python train.py --n_experts=128 --experts_per_token=2 --activation="squared_relu" --router_score="softmax" --router_noise=0.05 --init_std_router=0.0213 --lr_router=0.00119 --vocab_size=14657 --norm_eps=1e-06 --tie_embeddings=true --beta1=0.9 --beta2=0.95 --grad_clip=1.0 --seq_len=384
Below are experts of layer 7 (counted from 0) of a mixture-of-experts language model. Rows are named router (the router's row for the expert), up (a neuron's input weights, with its number) and show model dimensions 80-159. Each number is 128 + 32 x the weight over its row's rms, rounded and kept within 0 to 255.
After each expert's rows: "gets" lists some tokens that make up at least twice as much of what it gets as of all text; "comes after" lists some tokens at least twice as common just before its tokens as in all text. This comes from a sample of Wikipedia text that the model never trained on. Tokens count by the router's weight.

# expert 117
router [153 187 183  74 103 107  77 126  99 140 138 133 128 148 138 139  85  98  83 111 151 132 116 163 161 108 152 110 105 113 125 133 156 111 126 171  61 127 167  56  98 131  58 177 133  58 123  85 177  91 128 117 100 113  86 127 134 154 111  76 104 115  95 163 186 130 157 142 128 161 142  64 193 163 153 133 110 102 144 122]
up0 [161 123 133  95 156 151 153 201 206 141 184  93 143 154 137 150  94 144  82  89 118 127 132 109 136 142 119 107  98 120  67 147 158 131 108 154 148 105  69 185 160  99 122 187  75  75  72 135 139 170  82  92 108  98 144 160 118  77 166  87 140 123  96 144 130 115 101  93 127 119 113  62  92 130 114 125 139 144 148 146]
up1 [ 59 161  82 130 139 179 118 126 154 133 153 127  99 131  90 117  74 179  89 162  99 124 173  74  49 149 134 105 154 121 161  94 173 141 130 165 119 144 117 109 142 128 112 164 145  97 106 126 164  90 131 125 128 141 150  51 174 184 125  95 131  93 129 191 135 172 130 220 160 116 135 148 129 187 127  87 157 143  84  57]
up2 [121 124 141 110 136 111 139 123 122 136 107 112 140 172 149 122 114 127 201 148 152  99 122 126 161  78 148  81 129 112  96 123 129 107  99 140 154  43 160 112  98  94 129 143 118 126  80 114  58 164 115 131 121  75 143 107 130 162 174 164  65 173 134 109 142 100 125 166  94 134 185 206 169 128 107 178 117 164 138 128]
up3 [ 73 170 130  95 147 109 109 132 175 183 118 148 151 152 116  59 123 102 116 145 134 125  89 135 138 113 124 183 126 152 112 149 152 117 126 140 145 111 169 119 145 121 127 133  68  83  94 178 120 108 140 149 128 105  96 125 100  95  94  89 118 116 128  94 133 141 132  84 134 119 109  75 164 101  81  97 135 166 198 108]
up4 [130 172 115 168 143 113 165 126  93  92  99 109  84 106  99  85 111 125 156 130 121 168 117 124 116 179 122 115 118 172 141  76 141 153 163 151 170  74  97 143 190 108 137  97 125 124 129  90  94  62 138 136 156 164 129 130  97 163 111 125  93 124  60 126 144 137  93 149 148 161 158 143 123 107 178 161  83 143 157 151]
gets: " | S", " S", ", S", ": S", "- S", "S"
comes after: "\n", "\n\n", "\"", " Clay", "025", "; Label"

# expert 93
router [173 113 160 139  91 131  97 187 122 110 156 188 158 106 119 126  92 134 102  66 125 164 111 176 162  91 133 134 109 122 183 100 167  95 185 137 133  99 119 131  90 137  62 155 181 147 101 160 136  91 111 134 102 116 138 135 114 138 133 169 122 159 113 109 172 102 150 118  85 159  61  73 136 142 124 155 117 101 156  87]
up0 [125 123 151  86 149 112  95 145 152  77 134 135 171 143  89  74 119 163 115 135  75 100 120 154 152 159 160 128 130 111 100 117 112 163 145  94 162 135 124 193 120 196 164 119 126 129 122 151  96 148 167  54 127 106 127 113 103 124 116 121 146 152 110 182 160  88  96  78 170 106 116 118 139 175 105 107 109 106 141 111]
up1 [189 148 138 122 138 167 114  99 112 156 119  93 110 133 105  93 155 103 140 124 160 123  39 144 130 150 192  66 117 132 124 121 158 129 116 156 170 139  98  74 148 149 159 122 160 137 125 110 154 133 114 118 124  86 151 148  65  79  88 204 124 157  71 139 145  80  88 154 142 167 143 179 101 100 120 130  53 148 121 171]
up2 [169 120 161 134 129 119 127  79 182 122 141 138 149 110 106 144 150 111 142 157 113 135 130 166 115 137  80 116  77 147 127 122 129 188 131 100 151 109  67 149  65 117 127 121 108  95  98 144 172 154 145 105 164 148 123  92  80 136 129 127 135 140 147  67 114 121 208 157 169 139 137 121 153 121 102  62 186 148 135 165]
up3 [132  35 131 229 134 128 137 164 164 151  81 113  90 127 122 135 132 140 145 148 139 104 139 124 163 113  91 136 138 154 104 135  98 141 104 162 184 175 146 160 174  97 162 135 130  96 129 183 126 116 144 134 141 138 107  92 152 141 123 145 172 111 101 126 155 138 151  40 205 163  94 117 178 135 119  78 216  96  99 106]
up4 [104  90 160 167 121  81 152 144 190 174  71  88 138  83 167 144 139 103 186 137 152  80 108 103 143 151 119 104  66 168 149 189  83 118 125 130 111 139 144 109 123 133 106 132 144 148 183 114 105 124 198 142 121 128 203 162 163 137 162  71 153 196 150 135 103 131 118 146 156 172 159 109 137 175 161 142 169 163 161 108]
gets: "B", "M", "-B", "R", "-S", "-M"
comes after: "\n\n", "\n", "/", " al", "–", " '"

# expert 114
router [122 134 116  95 116  79 111 100  70  71 150 141 130 187 131 166  72  91 119  87  68 166 135 158  96 103 115 110 164 160 144 109 178 110 101 121 107 120 170 117 119  87 164 126 133 125 139  69 105  75 130 177  78 136 159 101 162 160 109 136 121  89  93 137  72 105  86 177  97 125  87 108 140 191 111  86 153 135 145 131]
up0 [135 151 126 131 118 113 161  76 147 125 116  81 133 153 182 154 114 127 164 147  87 158 155 160 135  55 142 136 179 193 108 159  86 120 163 142 117  84 188 122 155  87 157 102 176 119 108 116 146 100 141 174 115 130 137 148 153 181 139 142 129 115 118 153 186 143 135 158 152  93  84  68 122 161 123 104 117 148  73  99]
up1 [ 75 111 170 168 131 124 125 146 108 129 176  70  66  99 128 135 150 111 127 123 166 151  57 133 128 121 123 154 130  81  87  68 122 160 178  84 154 110 113  90  77 138 106 162 147 123 111 179 131 163  72 135 137 149 178 179 133 126  94 135 128 239  92  83 130 105 119 175 146  94 114 153 156 168 168 102 112  95 154 126]
up2 [144 162 202 159  82 151 115  93 121  78 120 111 125 188 109 135 163 125 214 171 153  92 166 108 123 176 118 145 128 165  92 126 158 134 145 122 175 158 108 141 147  92 166  87 174 123 143 115 155 114 127  90 203 138 152 115 115 161 158 102  99 114 137 156 115 123 120 125 122 104  86 129 119 131 109  97 142 149  81 125]
up3 [146 133 121  84 146 125 134 133 219 111 129  79  86 138 129 107 156 190 156 150 130  95 124 107  97  98 114 135 170 149 133 141  96 121 130  79 160 120 127 101 102 125 112 118 128  63 112 143 149 110 153 107 128  78 141 174  98 196 159 111 187  96 113 137 188 136  99  67  83 101  75 139 143 154 119 124 125 130  94 169]
up4 [140 190 147  85 139 129 148 149 137  98 106 139 134 115  92  91 151 112  97  96  86  84 175 148 175 111 131  81 121 122 116 173 164 147 140 165 154 122 106 159 114 160 153 141  99 122  82 126 176 128 122 152 149 100 109  52  86 153  95 173 142 132  57 137 120 183 118  88 142  87 156  91 144  75  70  56 128 118 160 106]
gets: " | ", "; ", ", ", " (", "% | ", " on"
comes after: "0", "1", "2", "3", "5", "4"

# expert 89
router [175 173 109 163  99  95 102 191  93 117  96  98 106 161 194 177 147  99  95  86 105 111 120 113 175 173  73 123 131 136 143 150 101  94  98 179  94 108 158 127  94  80 108 174 150  95 135 155 162 185  98 102 136 148 105 119 147  83 115 165 128 110 140 124 153  90 173 142 105 147  96 100  83 139  74 117 118 114 132 132]
up0 [ 97  85 135 148 144  97  48 106 129 170 101 109 117 103 126 100 123 117 116 145 140 155 136 131 152 100 162 105 123  61 175 128 169 123  80 128 121 130  81  84 122 153  84 166  80 172 166  93 111 165 168 138 154  87 130 153 136 182 150 141  63  91 117  59 141  91 151 107 118 129 143 148 120  92 194 123 108 143 163 213]
up1 [164  89 123 174 139 143 134 102 119 107 121 186 167 104 126 150 141 100 152 136 116 176  42 106 157 162  87 165  92 145 157 164  79 106 113  99 143 168 129 109 123 155 148 157 164  88 117  82 126  87 120 135 119 104 181 147 126 100  30 146 162 216 111 156 147  86 136  68 101 165 124 169  81  56 113 117 103  76 148 138]
up2 [ 78 132 115 100 156 132 103 161  90 181  55 146 121 152 177 110 200 161 105  84 163 179 151  76 186 121  99 133 145  88 112  87 162 111 100 121 115 106 115 148 162 152 185  84 132 150 180 101 109 134 166 152  89 175 114 121 125 118 148 109 142 124 131 126  84 151 106 126  87 100 112 182  95 129  80  91 169  84 128 165]
up3 [140  94 125 212 201 157  89 149 184 166 134 153 129 115 131 101 175 110 173 157 165 154 132 169 145 144 190 152  99 163 138 128 162 131 135 148 172 146 120  81 194 132 178 117 124 103  65 128  80 108 160  77 123 122  93 117 153  77 168 124 100 166 107 124 115 132 137 194 127 135 122 141 127 155 119 138 144  90 153 139]
up4 [145 138 147 189 161 111  53 159 116 162 148  87 110 159 115 150 143 131 156 176 145 108 168 157 153 148 120 128 160 127 144 127 120 109 137  96 120 143 206  79 113 192 135  92  95 122 122 160  46 128 156 136 180  95 161 126 119 144 161  72  99 157 120 133 107  98 125 136 112 126  64 121 142 104 151 114 144  92 174  95]
gets: " Mar", " | E", " E", " | Mar", " | M", " El"
comes after: "\n", "\n\n", "|  | Republican", " Clay", "|  | Labour", " | —"

# expert 27
router [184 180 175 123 108  69 164 172 182 161 159 106 157 162 179  78 105 125  91 110 143 171 163 160 167 171 143 134 130  80 127 103 131 105  89 158  61 185 157 100 105  57  82 181  99 117 142 133 141  50 125 137  97 113 101 114 153 152  61 154 170 123  67 131 178 131 140 145  93 202  78 115 142 156 146 177 104 117 125 105]
up0 [140 141 142  78 131  78 152  93 113 109 136 139  66 146 145 145 118 173 153 127 120 110 148 127 132 136 126 165  59  47  86  86 158 131 172 103 108 139 128 146  99 128 107 177 163 180 165 140 154 125 158 147 111  94 110 119 169 142  82 169 202  98 124 113 154 135 135 145 169 162 117 161 101 172 142 154  62 131  74 155]
up1 [129 131 153 183 236  99 176 120  98 183 142  93 163 183  95 158 137 109  99 136 138  98  92 160 142 138 155 165  92 131  51 160 128 137  84 110 139 176 146  31 140 165 147 129 158  84 125 182 185 148 141 162 130  91  94 176 115 160 161 112 132 139 160 116  71 128 134  82 141 146  87 162 170 154 120 148 107 180 173 135]
up2 [178 180 145 124 180  95 145 170 125 115 133  47 121 113  91 151 135 177 128 133 103 126 156 186 151 151 154 106 144  59  64 117 116 111 141 111 103 114 115 101 138 207  77 114 172  97 203 183 179 105 198 164 153  57 167 143 132  72 101 164 109 117  67 107 163  96 108 133 113 115  72 110 100 146  92 136 109 109 101 130]
up3 [156 124 152  84 124 153 157 136 135 121 124 123 118 174 107  69 145 121 129 125  91 168 137 149 120 118 141  94 151 145 155 105 119 129 103 135 105 135 136  95 100 128 156 107 111 171 132  93 211 126 129 183  94 176 119 108 136 164 114  84 154 100 101  86 140 109 111  94 177 117 115  84 120 153  87 137 105 161 126 163]
up4 [133 126 126 135 163 154 156 160 120 169  99 121 131 160 155 129 149 106  98  49 175  97 145 191 140 206  82  79 103 114 176 105 149 143 133 115  84 140  98 116  88 150 106 148 218 115 144 166 120 123 177 107 149 107 112 109 104  89  89  59 125 160  79 131 123  75 132 138 173 112  76 113 111  98 140 103 158 105 147 147]
gets: " W", "W", " | W", ", W", "- W", "| W"
comes after: "\n", "\n\n", "weight", " | \"", " [", "\""

# expert 60
router [122 129 185 182 147 129  98  99 124 149 132 142 139 102 138 141  68 195 154  75 154 145  98 133 179 155 119 119 100 116 129 130 144 120  69  74  85 124 156  66 125 116  84 134 164 116  76 123  89 121 107 129 162  84 106 116 122  70 126 169  60 125 167  96 102 149 142 145 133 149  93 149 153 112 139  71  98 162 132 115]
up0 [ 98  96  99 184 141 205  80 112 132  96 126 119 127 133 107 164 189 127 160 147 106 108 115  74  83 108 109 158 130 149 140 148 185 109 168 201 104 109 106 152 155 140 146 160 168 117 122 149 133 157 125  80  97 130 107 135 143 115 160 121 108  91 135 127 133 162 221 138 101 159 103 105 147 149  92 135 144 145  87 114]
up1 [153 163 105 162 172  89  83 123 133 113 177 152 137  98  65 156 105 161 172  86 128  84 109 166 154 151  81 167  79 193 127 161 126  47 149 164 112 146 159 119 140 116 124 100 151 100 109 114 169 156 146 152 122 107 198 132 139 144 134  95  49 139 152 144 148 184  84 110  99 105 123 176  87  60  95 143 141 134 135 109]
up2 [110 132 140 163 136  85 115 145 122 144 113 127 138 180 147  71 147  88 170 121 178  99 192 146  95 152  96 153  91 109 131 131 153  77 137 225 120  87  94 157 105 138 182 114 116 109 159 103 114 157 104 104 108 184  90 134  84  71 107 161 110 150  65 142 168 142 213  71 160 184 111  99 112 159  96 160  85 137 110 165]
up3 [ 93  76 146 163 139 123 136 154 125  93 153  99 141 138  88 108 120 153 182 206 177 111  97 116 136 135 133 111  89 194 143 176 150 130  98 166 121 110 201  87 108 134 131  91 123 111 140  83 110 149 115 114 102 110 144 120 105 101  77 146  71 125 107 163 152 146 142 161 110 116  99 192 172  57 110 152 171 129 131 144]
up4 [147 148  94 157 133 110 122 108 176 136 172 186 147  73  83 140 142 103 113  97 144 120  81 136 152 169 115 127 105 173 145 178 109 124 146 172 152 115  68 131 115 188 194 126 124 113 176 151 120 152 100  78 112  80  88 143  74 121 151 157 112 143  59 219 120 102 186 111 164 154 110 117 105 118 129 142 120 142 155 145]
gets: ", ", "2", "1", " August ", " March ", " September "
comes after: ", ", "23", "–", "29", "15", "20"

# expert 47
router [167 142 140 201 130 153 125 159 157  92 134 168 165  80 140 169  71 154 178 155 121 154  95 162 191 188 145 114  81  86 123 149 124 130 168  96  88 114 138  63  86 106 146 100 119 140 130 121 120  92 155 156 135 121 136 120 133  90 122  99 117 134 138  83 128 178 124 133 124 141 104 117 137  92 154  87 103 129 100 209]
up0 [122 151 148 137 175 142  90 145 123 107 162 209 118  49 140 135 152  80 147 129  98 147 240  95 127 194 139 130  84 159 117 128 127 134 179 181  90  91  95 126 121 169 150 143 111 145  72 169 182 117 103  71  85 154 147 105 143 130  94 128 238 125 100 122 127 153 192 109 149 110 139 163 126  95 170 141 125 148 188 118]
up1 [138 163 141 133 109 121 186 158 162 154 109 171 175 107 123 142  84 125 138 149 137 145 145 160 169  87 138 119 132 207 109 129 124 121 131 173 132  90 102  68 185 134 125 116  96 147 124  85 141 116 140 105 149 153 204 145 151 147 100 115 129 151 114 179 136 175 199 105 115 142 133  85  42 114 152  52 181 153 189 112]
up2 [127 133 181 125 138 157  97 101 113 120 179 150 133 174  82  98  88 185 152 129 174 128 162 134  89 148 141 130 131  75 140 139 143 182 161  75 151 149 105  67  80 142 151 132 183 169 147 128  59 122 196 145 125  96 178  64 158 131 133 111 108 152 174  82  93 114 181 135 170 144  87 139  93 129 101 146  86 121 125 117]
up3 [144 124 105 143 185 137 166  74 111 138 114  70  82 155 128 147 126 167 155  58 150 101 148 102 153 153 163  93 146 142 108 141 124 142 131 113 123  91  92 144 117  89 118 150 141 119 115 202 156 110  61 116 154 158 146 134 152  93 135 141 169 174 167 177 129  97 174 136 107  46 139 155 106 137 163  89  74  84 126 115]
up4 [128 109 167 125  57 138 158 127 141  78 163 150  80 130 107 130  88 137  32 120 152 137 101 120 107 134 158 187 173 136 174 163 144  89  96 137 172 106 168 194 113 128 125 141 150  63 110  96 141 122  93 158  82 136 144 144 128 153  94 164 129 133  85  70 171 105 140 118  69 155 174 112 115 134 158  99 149 136 162 190]
gets: "4", "9", "5", "3", "8", "000"
comes after: ",", " | ", "1", "″N ", ".", "5"

# expert 62
router [144 199 139 128 182  74 113 153 113  60  72 190 110 115  69 159 120 110 119 157 115 178 139 175 187 130 108  80  92 154 109 141  95 137 170  94  93  99  94  75 155 128 119  97 126 178 128 129 154  91 130 147 180 107 167 146  57 128  76 131 129 190 140 103 150 174 107 102 101 124 175 122 134 132 110 117 176 148  96  91]
up0 [ 92 100  90 106  99 133 161  80 180 139 145 124  62 134 201 147 130  70 131 113 160 216 148 169 117 176 140 100 146 123 145 164 112 129 105  72 130 122 103 124 157 194 138  65 126 127 117 107 141 163 109 135 122  98  87 132 135 164 157 189 142 107 108  89  99 137 134 117 129 159 145 111 101 126 148 166 105  83 162 153]
up1 [ 99 103 106 132 164 139 104  88 132 119 146 174 158 119 116  88  79 137 113 197 142 111 130 105 129 143 137 153 156 131 107  87 177  44  61 149  92 153 121 130 152  89 160  59 130 160 167 151 119 136  94 117 164 119 180  77 144 155 146 133 108 141 103 170 134 176 132 175 123 111 139 168 184 148 121  88 159  98 129 159]
up2 [162 159 135 129  94 153 111  57  98 123  96 197 110 152 129 129 161  77 108 101  83 105 156  92 124 123 128 118 162  96 146 151  91 117 154 108 107 154 117 137 139 190 162 162  80 116  99 115  98 124 125 118  96  89  73 120  58  79 119 132  69 115 187 131 177 145 147  99 161  97 134  67 104 121 161 120 130 121 155 103]
up3 [151 157 135 139 145 149  79 124 117 125 136  93 131 104 141 142 146 163 139 113 135 208 150 164 177 142 149 108 101 165 150 118 146  84 134  96 140  84 107 131 147  94 156  91 170  82 141 138 135 129  77 109 201 173  75 114 132  62 165 115 113 102  49 134  52 174 136  98 148 135 152 141  93 112 117 154 167 115 103 121]
up4 [196  55 166 159 106 143 125 143 111  99 155 155  93 119 158  73 125 123 126 126 173 120 156 140 131 144 129 118  89 110 130 132  81 140 113 149 147  71 188 127 168 129 194 110 160 123 176 113 173 144 149 117  94 208 138 127 187 154 119 114 128 183 188 132 172 123 114 114 222 129 155 150  95 160 102 144 132 140 144 139]
gets: "010", "011", "015", "012", "019", "020"
comes after: "1", "2", "7", "==", "==History==", " =="

# expert 66
router [145  86 108 128 205 158 152 203 153 125 126 188 155 155 169 141  83 120 177  80  71 114 102 138 112 174 134 120 101 116 169 155 150 141 173 148  77 131 156  91  71  90  93  93 128  82 127  98 208  95 135 182 139 107 180  76 144 110 119 156 123 114 169 138 110 101 137 153 115 120  84  87 125 111  69  76 144 108 134 167]
up0 [147 140 174 200  96  85 108  96 145  85 140 143 174 154 139 101 115 158  86 132 141 124 105 123  69 100 135 121 125  98 167 124  91  54 121 154 117 128 150 190 137 142 134 129 170 148 131 113 141 128 117 106 126  89 115 142  97 109 149 135 119 161 191 116 133 107 124 111 167 149  99 105 132  88 117 112 167  91 133 123]
up1 [126  99  93 122  80 139 175 151 124 116  91 163 143 123 120 133 128 102  42 132  83  79  82 165  70 101 137 127 107  72 122 149 152 140 122 137 165  96 113 142  55 109 136  93 174 140 182  93 129 114 108 132 170  97 110 123 119 141 141 140 147 109 133  98 164 149  84 102 136 124 125 125 119 185 126 129 109  68  77 152]
up2 [ 93  51 115 152 127 140 196 154 175 110 188 135 168  88 124 128 101 176 113 116 164  86  70 167 112 100 131 122 144 140 100 160 143  74 159 118 133  96 132  81 135 155 108 101 124 165 130 120  79 100  99 151 148 145  89 176 131  92  83 135 158  68  93 181 211 156 141 113 159 144 141 143 116 126 139 147 160  82  88 170]
up3 [171  73 100 108 120 146 114 204 151 185 148 119 178 145 173 136 139 145 111 147 167 126 132 221  64 117  79 113 100  91 117 100 102 100 134  86 113 130 141 103  85 132 106  95 185 145 101 133 156 111 131 106  51 103  99 149 127 152 145 130 150 154  49 143 227 166  82 166 165 104 164  95 130 116 121 110 153 111  99 159]
up4 [100  91 163  65 103 102 220 104  92 143  63  81 109 143 137  96 108 139 128 108 145 154 129  90  61 123 125 119 159 150 117 106 119 129 143 110 218  68 130 105 109 133  69 154 109 191 153 113 113  94 200 130  83 132 113  93 155 133 109 131 193 125 139 174 171 110 133  96 124 119 156  99 163  85 112 145  93  91 102 148]
gets: "27", "37", "24", "28", "23", "25"
comes after: " | ", ": ", " ", " (", ",", ") | "

# expert 42
router [168 149 169 134 180  70  62  83 141 142 140 169 134 112 163 144 111 134 174  77 171  96 155 133 124 168 114  83 173 146 156 139 168 123  97 130 115  91  93 103 121  91 163 103 135 116 162 143 120 118  87 122  90 101  85 128 135 123 144 193 105  82 151 193  96  88 144 144  85 159  97 125  73 172  98 121  74 169 151 101]
up0 [136  81 112 136 136 109  80  86 134 135 165 126  87 140 160 150 179 136 181 200 112 155 176 149 117 150 150 133 183  84 107 136 133  86 186 151 169 158 133 128 150 177  77 143 186 113  99 195 164 143 112 137  47 131 133 132 128 155 181 152 178 108 102  79 171 128  92 122 101  96 138 207 105  89 124 127 144 163 119 129]
up1 [162 139 142 170 108 108 145 151 113 157 211 108 115 173  94  96 221 122 101 144 117 140 165 104 108 125  66  57 130 169 154 190 153 101  74 136 159 170  71 124 132 171 118 104 171 109 150 117 123 155 120 157 147 155 155 160  70  93 177 120 159  88 130 119 107 120 167 153  76 177 109 145 149 166 111 118 122 127  78 124]
up2 [193  97  58 159 152 124  76  77 182 124 106 145 130 159  99  90 133 109 155 130 142 133  84 143 100 153 102 187 113 183 164 197 131 146 196 141 129 178 105 125 147 103 134 190 146 111 195 160 164 142 132 127 209 148 124 140 173 159 157  78  82 151  76  90 114 155 123 114 116 107  99 188  55 156 114 125 138 119 129 127]
up3 [117 119 101 107 102 194 128 125 148 131 107 174 144  87 100 162 169 141 129 172 115 119  75 145 131 117  74 129 122 204 103 126 141 113 188  69 108 179 112 119 110 186 152 133 167 137 139 110 141 101  90 188 141 155 159 124 159 160 146 155 134  81 118 149 201 125 200 128 144 181 160 165 129 170 129  65 122 138 140 143]
up4 [111  93 112 124 129 151 157 133 110 146 139 113 212 170 138 159 175 151 124  92 127 155 162 141 131 118 164  70 103 112 126 137 117 106  91 136 126 142  98 202  55 126 120  62 125 121 143  81 117 116 111 119 126 151 168 138 160  97 159 138 159 122 120 144 134 104  60 121 121 151 188  66 144  99 162 146 129  70  82 134]
gets: " on ", " September ", " October ", " May ", " December ", " April "
comes after: "On", " On", "\n", " –", ":", " In"

# expert 115
router [142 156 221 153  99 164 188 159  97  88 128 187 161 166 171 168  76  83 114  78 164 121 100 164 119 157 175  95 127  58 145 164 116 125 160 131  96 131 160 107 125  67 134 139  95  99  71  94 138  75 122 136 129 101  89  80 137 143  86  80 137 114 102 129 153 132 119 159 177  83  77 156  75 108 106 115 128 163 112 124]
up0 [180 130 147 137  88 157 161 152 161 110 133 101 101  92 204 153 147  86 174 120 197  75 175 111 143 118 123  80 126 116 136 137 185 180 115  97 104 104  99  68 107 138 146  96  99  72 134  97 105  81 167 111 164 131 110 147 119 152 131  85 149 122  80 124 190 165 107 177 149  42 166 120  97 176 116 188  72 125 101 196]
up1 [159  93 146  52 123 112 131 134  67  86 115  83 136 173  60  92 124 130 124  67  91 153  65  97 152 138 111  88 148  93 130 122 159 183 165 146 149 161  32 131  55  99 112  63  84 123 161 128  73 133  76 140 152  73  77 147 153 113 129  78 136 129 157 128 107  73 111 104 137 113 109 157 137 103  79 163  74 114  80 105]
up2 [100 136 183  99 152 121 135 166 117 110 100 101 119 154 188 145 155  71 188 122 111 145 182 137 109 107 201 147 199 140 111 173 115 127 117 137 131 119 122  75  95 127 137 135 132 129  85 154 172 137 137 133  80 134 135 119  86 187 100 107 184 135 131 154  68 116 175 145 111  48  67 124 148 157 145 120  98 112 181  85]
up3 [163 104  93 169 127  87 106 135 155 127 102 118 119 143 154 120 134 124 118 182 144 142 123 159 114 130  97 165  96  94 130 136 117 134  68 129 114 220 118 150 130  98 101 168 115 115  58 103 162  90 110 167 146 130 188 121 138 101 208 156 196 121 133 110 174 171  76 118 103  98 217 126 196 162 119 107 103 128  95 137]
up4 [115 105 121 165 141  98 138 138 126 177 155 195 165 167  43 113 104 131 111  69 103 133 121 123 124 123 110 107 146 101 137  88 153 122 141 122 101 132 113 171 134 104 145 134 139 156 141 124 157 172  92 116 135 123 119 160 141 130 146 166 134  99 137 100 179 177 173 109 176 112  75 139 181  98 127 133 138 126 182 119]
gets: "019", "018", "021", "022", "020", "016"
comes after: "2", "1", "com", "| November ", "- Language: English", "| February "

# expert 120
router [182 160 143 119 115  86  97 135 123  75 170 149  97 120 194 129 120 124 160  80 123 167 123 149 163 108 145 106  70  55 179  85 143 120 121 140 147  98 139 111  94 135  41 166 112 136 105 106 142 108  65  92  70  89 114 148 122  82 140 139 133 138 105 166 151  94 128 102 118 147  83 158 198 127 144 173 127 169 133 144]
up0 [114 135 189 171 118 122 156 168  54 138  98 125 128 144 138 136 145 121 213 184 188 105 169 157 121 152  96 146 113 116 110 182 145 157  94 128 115 132 122  98 104  92 118 122 102 197 143 133 133 107 126 102 121 118  89  62 116 143 146 159 130 129 119  82 190 127 167  88 112 141 137 110 168  89 158 186 160  62 153 202]
up1 [139 137  98  79 112 136 188 106 108 106 149 118 153 178 116 154  68  85 152 133 170 180  62 113 157  81 129  73 106 104 164 155 130 165  85 103 188  84 153 156 177 139  95  99 185  90 155  97 131 133 142  99 124 165 114 150 158 138 117 152 122 116 140 135 189 127  83 128 130  90 134  69 199 137 128 147 111 130 114 132]
up2 [123  94 172  73 135 121 115 147  83  98 110 148 106  98 122  66 105 130 212 108 101 129 151 130 164 120 141 106 133 148 132 170 139 152 147 138 149 139 107 160  82 126 139  92 148 155 142 106 153 171 100 123 120 104 178 123 202 127 166  90 173  55  99 108 188 170  60 107  67  99 165  88 103 157 143 104 101 130  78 182]
up3 [122 148 164 128 179 119 139 147 153 147 171 136 100 127 134 100 138 186 123 137 171 133 129 124 119 101 119 125 107  66 106 173 147 101 118 113 170 109 140  79 157 125 130 133 154 129  80 182 122  82 116 180 175 156 120 156  75 108 172 103  69 129 177  71 108 113 149 140  98 135 150 173 168 128 142  84 165 103 117 140]
up4 [185 115 112 120 166 140  98  67  92 114 127 111 139 103 138 120 137 141 158 155 146 150 102 106  74 120  92 100 155  95 114 112 142  92 119  85 158 126 157 121 176 123 102 139 134 184 162 171 173 109  94 155 133  66 206 120 171 178 135 124 100  78 133 130 143 119 113 146 174  88  40  99  70 133 112 133  99 117 106 100]
gets: " Ch", " J", " | Ch", "Ch", " K", " ch"
comes after: "\n", "\n\n", "===", ";", " | \"", "',"

# expert 86
router [115 153 114 128 178 185  97 171 113  79 119 107 175  76 151 130 150 155 173 128 104 105  74 122 157 156 122  98 127 103 171  89 135 161 176 134 106  74 168  80 143  77 161  88 133 102 131  87  99 101 121 169 150 130 161 137 131  78 125  87 112 136 135 149  99 123 113 118  86 140  84 162 122 127 101  85  79  92  75 153]
up0 [ 73 131 185 122 126  91 117 111 157  59 191  78 131 150 153 132 146 142 113 164 221 118 116 136 133 148 147 159  94  99 125 127 161 104 125 137 151 125 154  93 105 173 116 104 173 103 126 152 124 114 154 110 132 123  41 155 105 133 156 176 114 143 112 134 167  56 145 180 125  88 102 160 127  91 131 190 190 111 111  93]
up1 [138 131 164  84 131 154 174 132  96 166  85 133 102 151 131 112 128 121 153 129 136  90 145  99 113  85 119 109 167 130 103  75 111 130 127 155 127 180 134 167 160  72 143  95 122 135 106 126 111 186  84 109 156 137 105  87 139  78 104 104 191 141 151 112 147  69 146 112 122 133 166  95 119 157 155 158  77 182 103 123]
up2 [148  79  35 107 107 122 154 136 112 143 172 112 129 133 143  59 145 146 136  94 138 137 148 124 129  97 141 116 128  90 116 128 108  77 126 134  75 141 101 145 111 125 116 200 190 133 107 111 155 181 110  96  79 102 102 158 149 109 132 165 138 141  60  42 115 155 110  39 145 124  96  65  46  47  92  88 113 124  87 118]
up3 [197 112  88 123 106 107 111 130 159 117 164 116  88 128 153 178 100 137 153 145 137 128 133 160 112  89 103 108  99 129 110 143 128 134 192 122 132  87 159  88 108 199 147 122  78 157 124 147  80 100 131 140 130 107 119 109 202 142 112 102  73 142  83 145 197 137 137 168 110 114 145 135 108 107 127 108 127  91 137 128]
up4 [175 182 129 144 143  92 226  96 115 131 134 178 148 134 135  95 145  88 134 123  80 153 126 131 148 106 167 195  98  64 131 229 129  85 128  97 120 131 139  65 148 125 120  93 119 136 110 144  65 118 155 126 127  86 122 184  67 125 102 160 114  77 126 168 135 160 156 139 105 124 121 104 152  63 179 106  80 145 117 162]
gets: "5", "6", "4", "0", "7", "3"
comes after: ".", ",", ":", "–", "6", "5"